Weights of a small mixture-of-experts language model, trained from scratch on English Wikipedia: width 224, a variant of Adam for the experts.
Below are experts of layer 8 (counted from 0) of a mixture-of-experts language model. Rows are named router (the router's row for the expert), up (a neuron's input weights, with its number) and show model dimensions 0-223. Each number is 500 + 40 x the weight over its row's rms, rounded and kept within 0 to 999. Numbers have three digits each.
Before each expert's rows: "comes after" lists some tokens at least twice as common just before its tokens as in all text. This comes from a sample of Wikipedia text that the model never trained on. Tokens count by the router's weight.

# expert 1
comes after: " \"", " (", "\n", "-", "===", "=="
router:504541517543564559453567474510571483536531541525560513487504513512503516516514485456484441558459506460435493517490514466503547464585486568507510479553477481514522500469538498450488482459540518500524486483561457455506483517477538432496527535583463547539561527476588524557515510497463466532573501523609525505497469512472487487526498473496571495545453509519499543477528588399447521532450448553426547507512471579520546576437442476561505514522439504443453481504521522562456530499492518478552474437510475534612495479501508527512502478469593521485505474486463493494513562525447537541491536595492558446500440556464538590499553472484536532499436504493509503496537495508600451536516
up0:499539526497475545552530487550511528482520524416470594583519446563472500521453400481511535458591503503512486464513533526503529492466474456429424515472451537484504471464541512556478497478483514536520569544480487547454514580524480488494530535495436537482597532457537558505483470464521533541488474497467493505539434446527522520513429523505501572448507549494535531447536595522473455540415531494418493464520485572521468480462499542454484510470456547450516475507552512510541448561540504478541490537474506467524505408468548446475504563368530518548467536505439471503474391516510545459494498491548477515563516491480503500442471498515469479525477478521528536454404517528505502495426
up1:504545542444526476479474477502503472491505557522528476541410511480454520428567509483500471496440542476465516539514504481476553475514505511462456495569481481413477506542521463470434502494509513502523449473496476473542487571423541524482531502593487541415536481590508487520450486610523455510496573571477446500485484483490483510504471419527573535526482536472527482552489508487436450622491560520490541506493510560505448497522499431550419519490475508415400538517585512488495458561493514519522478468477467488532555475561489496533522532424499482363491483487510549483478555510565445446510500575469487551533546517477499505562504457515545548468514509535468497482505551472490457545463
up2:551540567496519593469448495416499401592461531482527454462410541487492525463495493430541496484505518527479593529528407476466453550504574502523536509524453482505554487573568523496483510480573466490513443498521481484423534487455492455449512497534458555475556462545486483517513490519465479564491479459562482472529449545491480467524503453570477486544526485521589507535526525477555472562498498471484529505488506424475490567464449526523450491503565496490448475496504461538470402454457527439488514458575463477526499470464495533517495491563467475445430487481552541566500446461430464500588505507527509432512517544478457502526501495471546461502455492466543505530495493561597557505517
up3:546488522508520506532478449466517485535493520512549490476506511583512470478500505513488470476533490500545453473523504412449504527470531521443449484440506415471498502555563579473510531525441491514533509500417502494471501541494539486471566544443432599440548504542492540415482469468468484495502520526463470491403509538521518563542555476559473511495522416511525467532540469512460426456496463506611617441420496452481442450581517497494532543490569540434587575486516499589514483519596517493484451483451485501456449473550498503517518548480529589525483545517480475526475485496497460457475500551502497540509541561505477539467440461475499506490558511496486491535506478487444581526490
up4:489520489434504528549418499505525545510479456447446516500566541519445486429587429465588501542547429528449546529494560485513496439471556463453486508492534506537460510481522470580483490443476527512521491564513506495514428583488460514451416509444517446535566481471501529438482454469517404512512470485487508489528537429550604478517504486544489552533449536501467489444485531469455567452505511527444470578478524477504523529430508461526553543460475524541487542474476485521598544531522509564508510452522519483537569510578541486484534518452525494535477547495511480553468530545509496540488440495515555505509419574520606542449518518474431498512499529465548467503497552543518504467516
up5:432565487477480526402478542505517462502429554494488488513514526567515461520436467465469444443464536471550549567441530464471465481521508446520484480516487483449521481538474476520527490510556562507511486536502513559516461474488479462527520538500627513495532465492504562589523493524498458589530443554582514438482466450457480492510531470462441479531574612477471468522452512504456462568447517532563491511483595492510548507499448456497508463505519436543451522480476538483501504501489482459384457489522542499473484541552480526506502480461539550478446512573471546419462516482475466534488466506529471516486503537518445419493397460473537458496507545506465551430458455470456444499527
up6:459486508477447467475531531505553535518432542502479422484545466509465527443456476462537495446504377513437524477426530473526596493528574513520428503503533510481467524512525492491475544438443514519472599530490516515486581493504498514427430499538530509429514516505518535473544440548435453544540541566554508465516541487554519451461623503488536529502441499531511467493460536436521580570497555462478514458519456504481492539548491454543543552487531469467487520477538512485510461523456485492514469556445496504563539414537503473527475528507517486452476494510504530443481545538446511565452468507460487482537499439559436431499557593499445469483479489536516517578495534540545496440464
up7:494546473538460514454510490520559486518460552511540497484485437470552479578484552503513474529547527498525513496506473482543558532506592544510476542529486509541471516494580523473535506478514484594498507539490482503544511488441517466497497521490566507528529498449550485479477441486449447587503441507478485475493502519446523469445603483525456479452535447460553522489508536462566486453455476546538467512494450494489511477506427489452458555478437461454505527508525594440522512496461472461511449518487546506546586477576510501430635499445503476581526538569504534522560571452459507444433603547564533555455513539512484526501457494485438450508458546453532500459438501494519499580480
up8:488508466509463560461501482506479517508485489484515458503523476556470460496488471449492438520528368521551497544487504498490455564582444479497523506572515499478515498503559492546601556548485422485536530496501556528484561488523576490395482480498463500544542496542455482502480462483386554481444521465446507510487542591440482497469539460481485457569548549495494516501472511529529451558468485432478493480496428402518519534478488471523466497460496501560540486517475475472383492432534492415514449509474451479502562484555481464499511474474522488503446518532525521501476549489540558538438570453498523471567456551476539492478590519368493509529533453496530524490493514492506535450511

# expert 13
comes after: " the", " in", " United", " New", "7", "8"
router:498490507448545501456564504439500521422537530501523530529526458520492481537538461469485443476446523544470486459420520452538483452526552521427460444434441439581504520435531477476439486490471508461422522568445430509497524520541544414483468547505530501531507508535568511474570531518551447527495508509488482547525451511556528488546501522518548520487546493519556539492549555492476468486467462527493495584559467560520551553521513438490476535500444525509456506410521495481498464474490528523531494444560499444620551423547457481494517470472492523507517486510429522565498453559502450550505530596488539520495454576504501520518521514479559549574499441506512507484522497632483472489476
up0:459435517491444490549555482559512518475511612454557607562526498503528455473486517520469528460494493513514563477489489508588494543479502509532432536494523483441479500456525539483527490496524475558482541542501494482526487512480501461485485509513429460509475616519505507506525537462491465477520500499514499535457440476368469490471566451460535459506524477572549550471465451440528470539523507483495504531523521501476581509488561527557499546585470471455469548564475498578538501478412496458511526492454541461515492510486548538465560495512579518476525570488408588475498504487545437484503490583450538410565459572466511529511494486492421479499506540562555552485480549510524452489507
up1:490489524455489490505500460466515502494534558433463513492519477500489448509526478515476474453562456465430507495400534542520555465459457460523498479529458530565468468485464581507485512537451535480480510453482500371464503486473472460493508419530528510559499567580535547536563478544457489535529503557541523575507519465568530476506591459459523512502447506483555460528613547429445526510494453450542432587539475480502481484506573430480500534436491509563482527463450464514504528484533518540458544519469504499576563549482490529516567517449516540500516530498491498462549515548465470474484394506446518481544532541531557558575472492551442497516485594507494439495508475522523447491483
up2:525483530473506470472560490491524483463464499539490506507514483534494476534553515480485486523469500492529531576512505405464511524488523513479439507463445539507557481507604407486445512468503460493378514585478525524517454475475534530505548542465501540459505543459530610574564443454526495495397519497454520483471508543449493485505514468517495513455545513519517576460537529474463452484500519447478501499461480521534587566509529541498505588516485574537523472505592556481526467519486437456514492505543475501431483473450499418550475550495574540483481491503520534521442486515395442484455518552447559509465547492573513478409533431481490536515490449553474510424500513577515508521531
up3:478451500463519527501442516510485495532518499509480461558429452550496509524475401526519471526467500542484531542504516481471503472527464476503483467483510474502523448539458561506493548547513540474463444545482474519436531406521478525488486556503534509530515571470531588516474558503520450573531487435578476575531472529498487460572477473534498537545505566533433484489501488536457491496469471495538594527441438476521452578575470508553431538571559549486554540479489546576529522516434518493397513483535482402546502471456522462459480514493534446518521491518538587464459507505461478532512539531638504458491552444484526529487511438543519527515440459563522496481510505536522533552437
up4:513593428474501479422543514437506500510534423436495458536492533464522456487495483454568498496507476504529443441476469476456487534517496610555475547484468514489474464483474517466526479548494567498481592477518496456530454496519477524483498585454520508539570545538520501467559524560467563513482531482459471514496509496541477467498503595473523496552509449518520531502446534433503528492556540478451481509516392527486439457500534511494530504502483532522411545562586570594482491514567530552482502517500518454511513538522533495564483496507524489538490502475456470568519449489438485499560541481462510490511522447559533466616575454453505455558501525548497414554530446506584469525508
up5:489462522481548447457490552526452442610444531477488515516571494457447472436495504493554513502578502526453507516470541475511520409535505480468576415477484502573495464520475576475464527433527469454574477596503498527375507524495504500458465485503530509525522468514495527526504515473509488502539565560555517566615565467491517474483520436522492492419482528467548488501484530562566476448540424527522470505534500510497461523533510502605509467531448511505511483459500507519481515555498515497436498498547491557538568509441513436543503493485466508493440468466444517523497533498505483564526538528522482500483509570555575557487501486535511481475453533518484441496408510550501508392551
up6:456476397483483496530499466560484560487542428445538389450605445487552425465551512596522459494549495476537479464491493589512490535409539487430484520495511431515449479509501481530462453485499488557568454487517462475522460458493525509543484528462498474504510489524530481510548553521497467492510446529497557462485470491483509479441552502443524503482483526479490460505477529441590547605533463480448516484562462481489509508513464494573496481526527558462456555506458582492469513530433565442558503524525511476637486498564524482452514510501466476555540500534514446528564488510525520503495489551473452400485485442463491532452558483506494461535520494469573473500520514475522469456485
up7:511508422467479502574488494485539463530528548447516545515522483525499491470496484484534471502531553465473496573516448512506481510513508535496451541510481550445485514473507448457500519531495478428551484583536497464442495470511539500505442503523474577496458514566514511501513434548489563492485493475506512551447514509558502449521495511519522441495494482443497537356507442413491465544485514538532485518514519537499500514511504480517528556504416520447475503460479521509520516491481486475486555478636530466573457462533493539540474507546457531495504503548415524576543487482433450562522579547606582452518403595476508593483524458473430475518507520478487458479468521454517466606526
up8:600494453477488512456499506524497517550531505486397526559555476509455472523498513574389455525553550476443448519448500532559527458509535463477487456495477489501458486433530521563459425460510477549486487480501484519484471535541514443554458560495508516510525532500533497447522504544419517533517508511450547548511534460517558513404533542459545451442465502617428509460453511512501495462442519516487484499461481508547511443537539492551587416535545483521557512416420520518477494512540474509564474512480489491527453476557479510582493496430501454504494510454455433519503499484517512408486507475493530412512507500500533527483426500515455567552439474495528537534558509478482587499460

# expert 31
comes after: " the", " his", " a", " The", " her", " American"
router:535459509525456592417518500461496549476457527512519504529502508534520479463538494494533452526523499534474508497481487474469558517543571579482468481436454459550517469491497482457507569441487539442459474603466422560494512522467571387500473546523533544502539494527529517536528522569501510543491518597514521486524460515553531536544531475487522488465523514606531488557566513484577537526433478502441566554550507623481563571522512480524506486559448506527476452494549497518526511495546507469515484467505542498510499542496455469503484459486571519478514511527482560505501509464452460547471548592438497564564456505437530545498474503443471561591545499482482508492504472558573479511462
up0:585490500460439551438569554532498524468464432491515484497530532547508441495471504506521495426539507512501530435527527487522571546450583460418496541479427486495521476439503471479468489490476548499496493580492506419441411513537497538499593567463508525518527543470495534502518533432489513501482535503492511538463543523533520530515446562506530414520506519542551499512444476539499507454459512402540537535489472503488554529553490450563470507558540485512485436505557547536491576548491493461518416525591528496512548541452459513471489460470522503505476584598488564455469434523549502545503545514520448508513501478489557496503561508500485591522526550503467427505468497429565511492450
up1:515549507473541608490437554513475576487495494473443454487539494586544542533544495467505511522484442497513486568495452534490467373525455492515423454543503511513513451551460526509507489473479523476465487499558480436512529482524469527474559460576435485406569529448536473529453520555493526446468528519486438488454480484496507449508517543494514537557479494422532512464511575466431497579572505427526477489470480506487544456477500493515449517534507549506415546518467432568530474513528502600455469508492539492569537502503465523546524510511542520478470515518509508524554460533534492449507539567511464519450558484540564482542491539520451482597486543458419463532459489455570482549474
up2:467516512530546565467538568567477496523491504481559491481467502526534482512461511520392532365557556501494563471499531579581509486502547569444548561530523444447421418448501436550474523487445469529559473532524495461508495448528508476470501535527544506559454512509490572480525488483526508515493482480556513520464515491466509481475492477531508533506487558440579535454462459439490543506429526438505572485512490498526517447491477471523546494510445592460509567492499520567465509517500507568507451482536535492492516484485570515525449505419518426521497424489540476446511499524494595500483545491515533531529487535519409521411529480428453522519543427506499447476477445469499515437496
up3:495533532497500600428508549514548414553467542450543482467468477544476511509478483533460458516486548525478514454475512523535497461457484479494507487499544478382531522483452563480463521488524559533525537516555492442517555480521474527527451542483521467524530434575492479517594504472550517490550540454568492485493559545493538527490497460550510421455437468483522516477487472515363419515502501576530516523454549523507469473488474449544524501553487494506520529525452495450463523450534480470568419493527507484501493452529525507523498474467462436463532574452487483492454483561530559524514491472539541453515563467458419523464443462496425448462403530484567511444498499445440481411470
up4:497516527529486485462464465487502538506473532513547513513461510495503485485534487487491433512559513544573500479489462456516408550468496459448522448495563457480489589488464455531501528416552467487524505563498455543417523514500538433486461551486452487441493495486525584470477569523480497515435530508526474489486496506570563498525529476554498557445531467561446521492531510490504572530444491496443478481432567524502508477482455568481519427497443568559568508422461547499471470468518502510533493510519522491494505438524520478525511582554470470507463526543460581503430554489506487433560540522501465605515416563428494531538493502475502513555453525438527513478511515519482541457655
up5:493531516476487532452437537456516488486440565519507546472489509512473501474550482526522507505493458529489579565512455489518500525460503522443546454517525494478477548460517541486544511430573485467493446499503477513497513519426538489473600476544471391531554520478500466426561520453532406514591539485565449469474506462511532532538552455541521507462497454454496467567526463483482447587489476487500514452467485502468499555437495499566464531508538501404397523476471458550454438453427599501528479508512518479534600524582555526505524469439518404461559476513501459484471498531538552497498590535446460502522520511496436497481548519520496527505480471460509439469549457489494478492454
up6:487501429534387496515508422433455523465515538507526549523519414473471512482461539452499460519512498531526404436571517498554474454509529492575519483480501511490493496514513466480540446474506557513520491538524530483493463526511507485528439478427451478544451430538480529472428526494511466493488518451472471512487503557512460510540496459503512440460565487497476443521529471539433441447593493463556473527566434516512479489530465494505550469513493506520497509488440422463446482512535482582387538525520540483477492523397543467472491499439475521472555554581486460526418538519553520554459461454509457519568476486542490543520462539537462517532406562522434509456541509469532585508468
up7:493415459485493513575576512523535526497488510495547541507444512494516489431432487526483518393556462491525527478499548506499485504519476544480558515503483445480510509489511463522481501486404560487503537488541479495434518497430530546481508473481505516452515504498496497515495512537570494489484496533520475567522490537569490604430442596539484422436466524565505549484524459530550396431443502486449500534531463543533504486515435460533618575488499507496482451521553489499383469618465505508571516468490566508466510576492526518537510473456507457488402510529508459487529458465486527478509525480497519509530575487498546465443512551457464542495516505549506443471433497455505446520506
up8:544427473476488447441481512503467553480530494477454539485512486484520516498541571455525575507509483428477503520464456502508553471553497509493510524481548504557410468490484462504484553464497501491523466607525507429550550552486553604469521491492525481541539518501501445546498452507418415518544474543518521520536512548531473557493522499511516487548542494487487440534431536409557527480524567529487508485500497515553495503415439512502526450529463521514388481484605452496477585521499501542560511505520531494486570452544431534517499492488464447497521591501462477462565513507401474390442425452474498439486445514509541498500514511512494496469522460493515444529498558520440508518440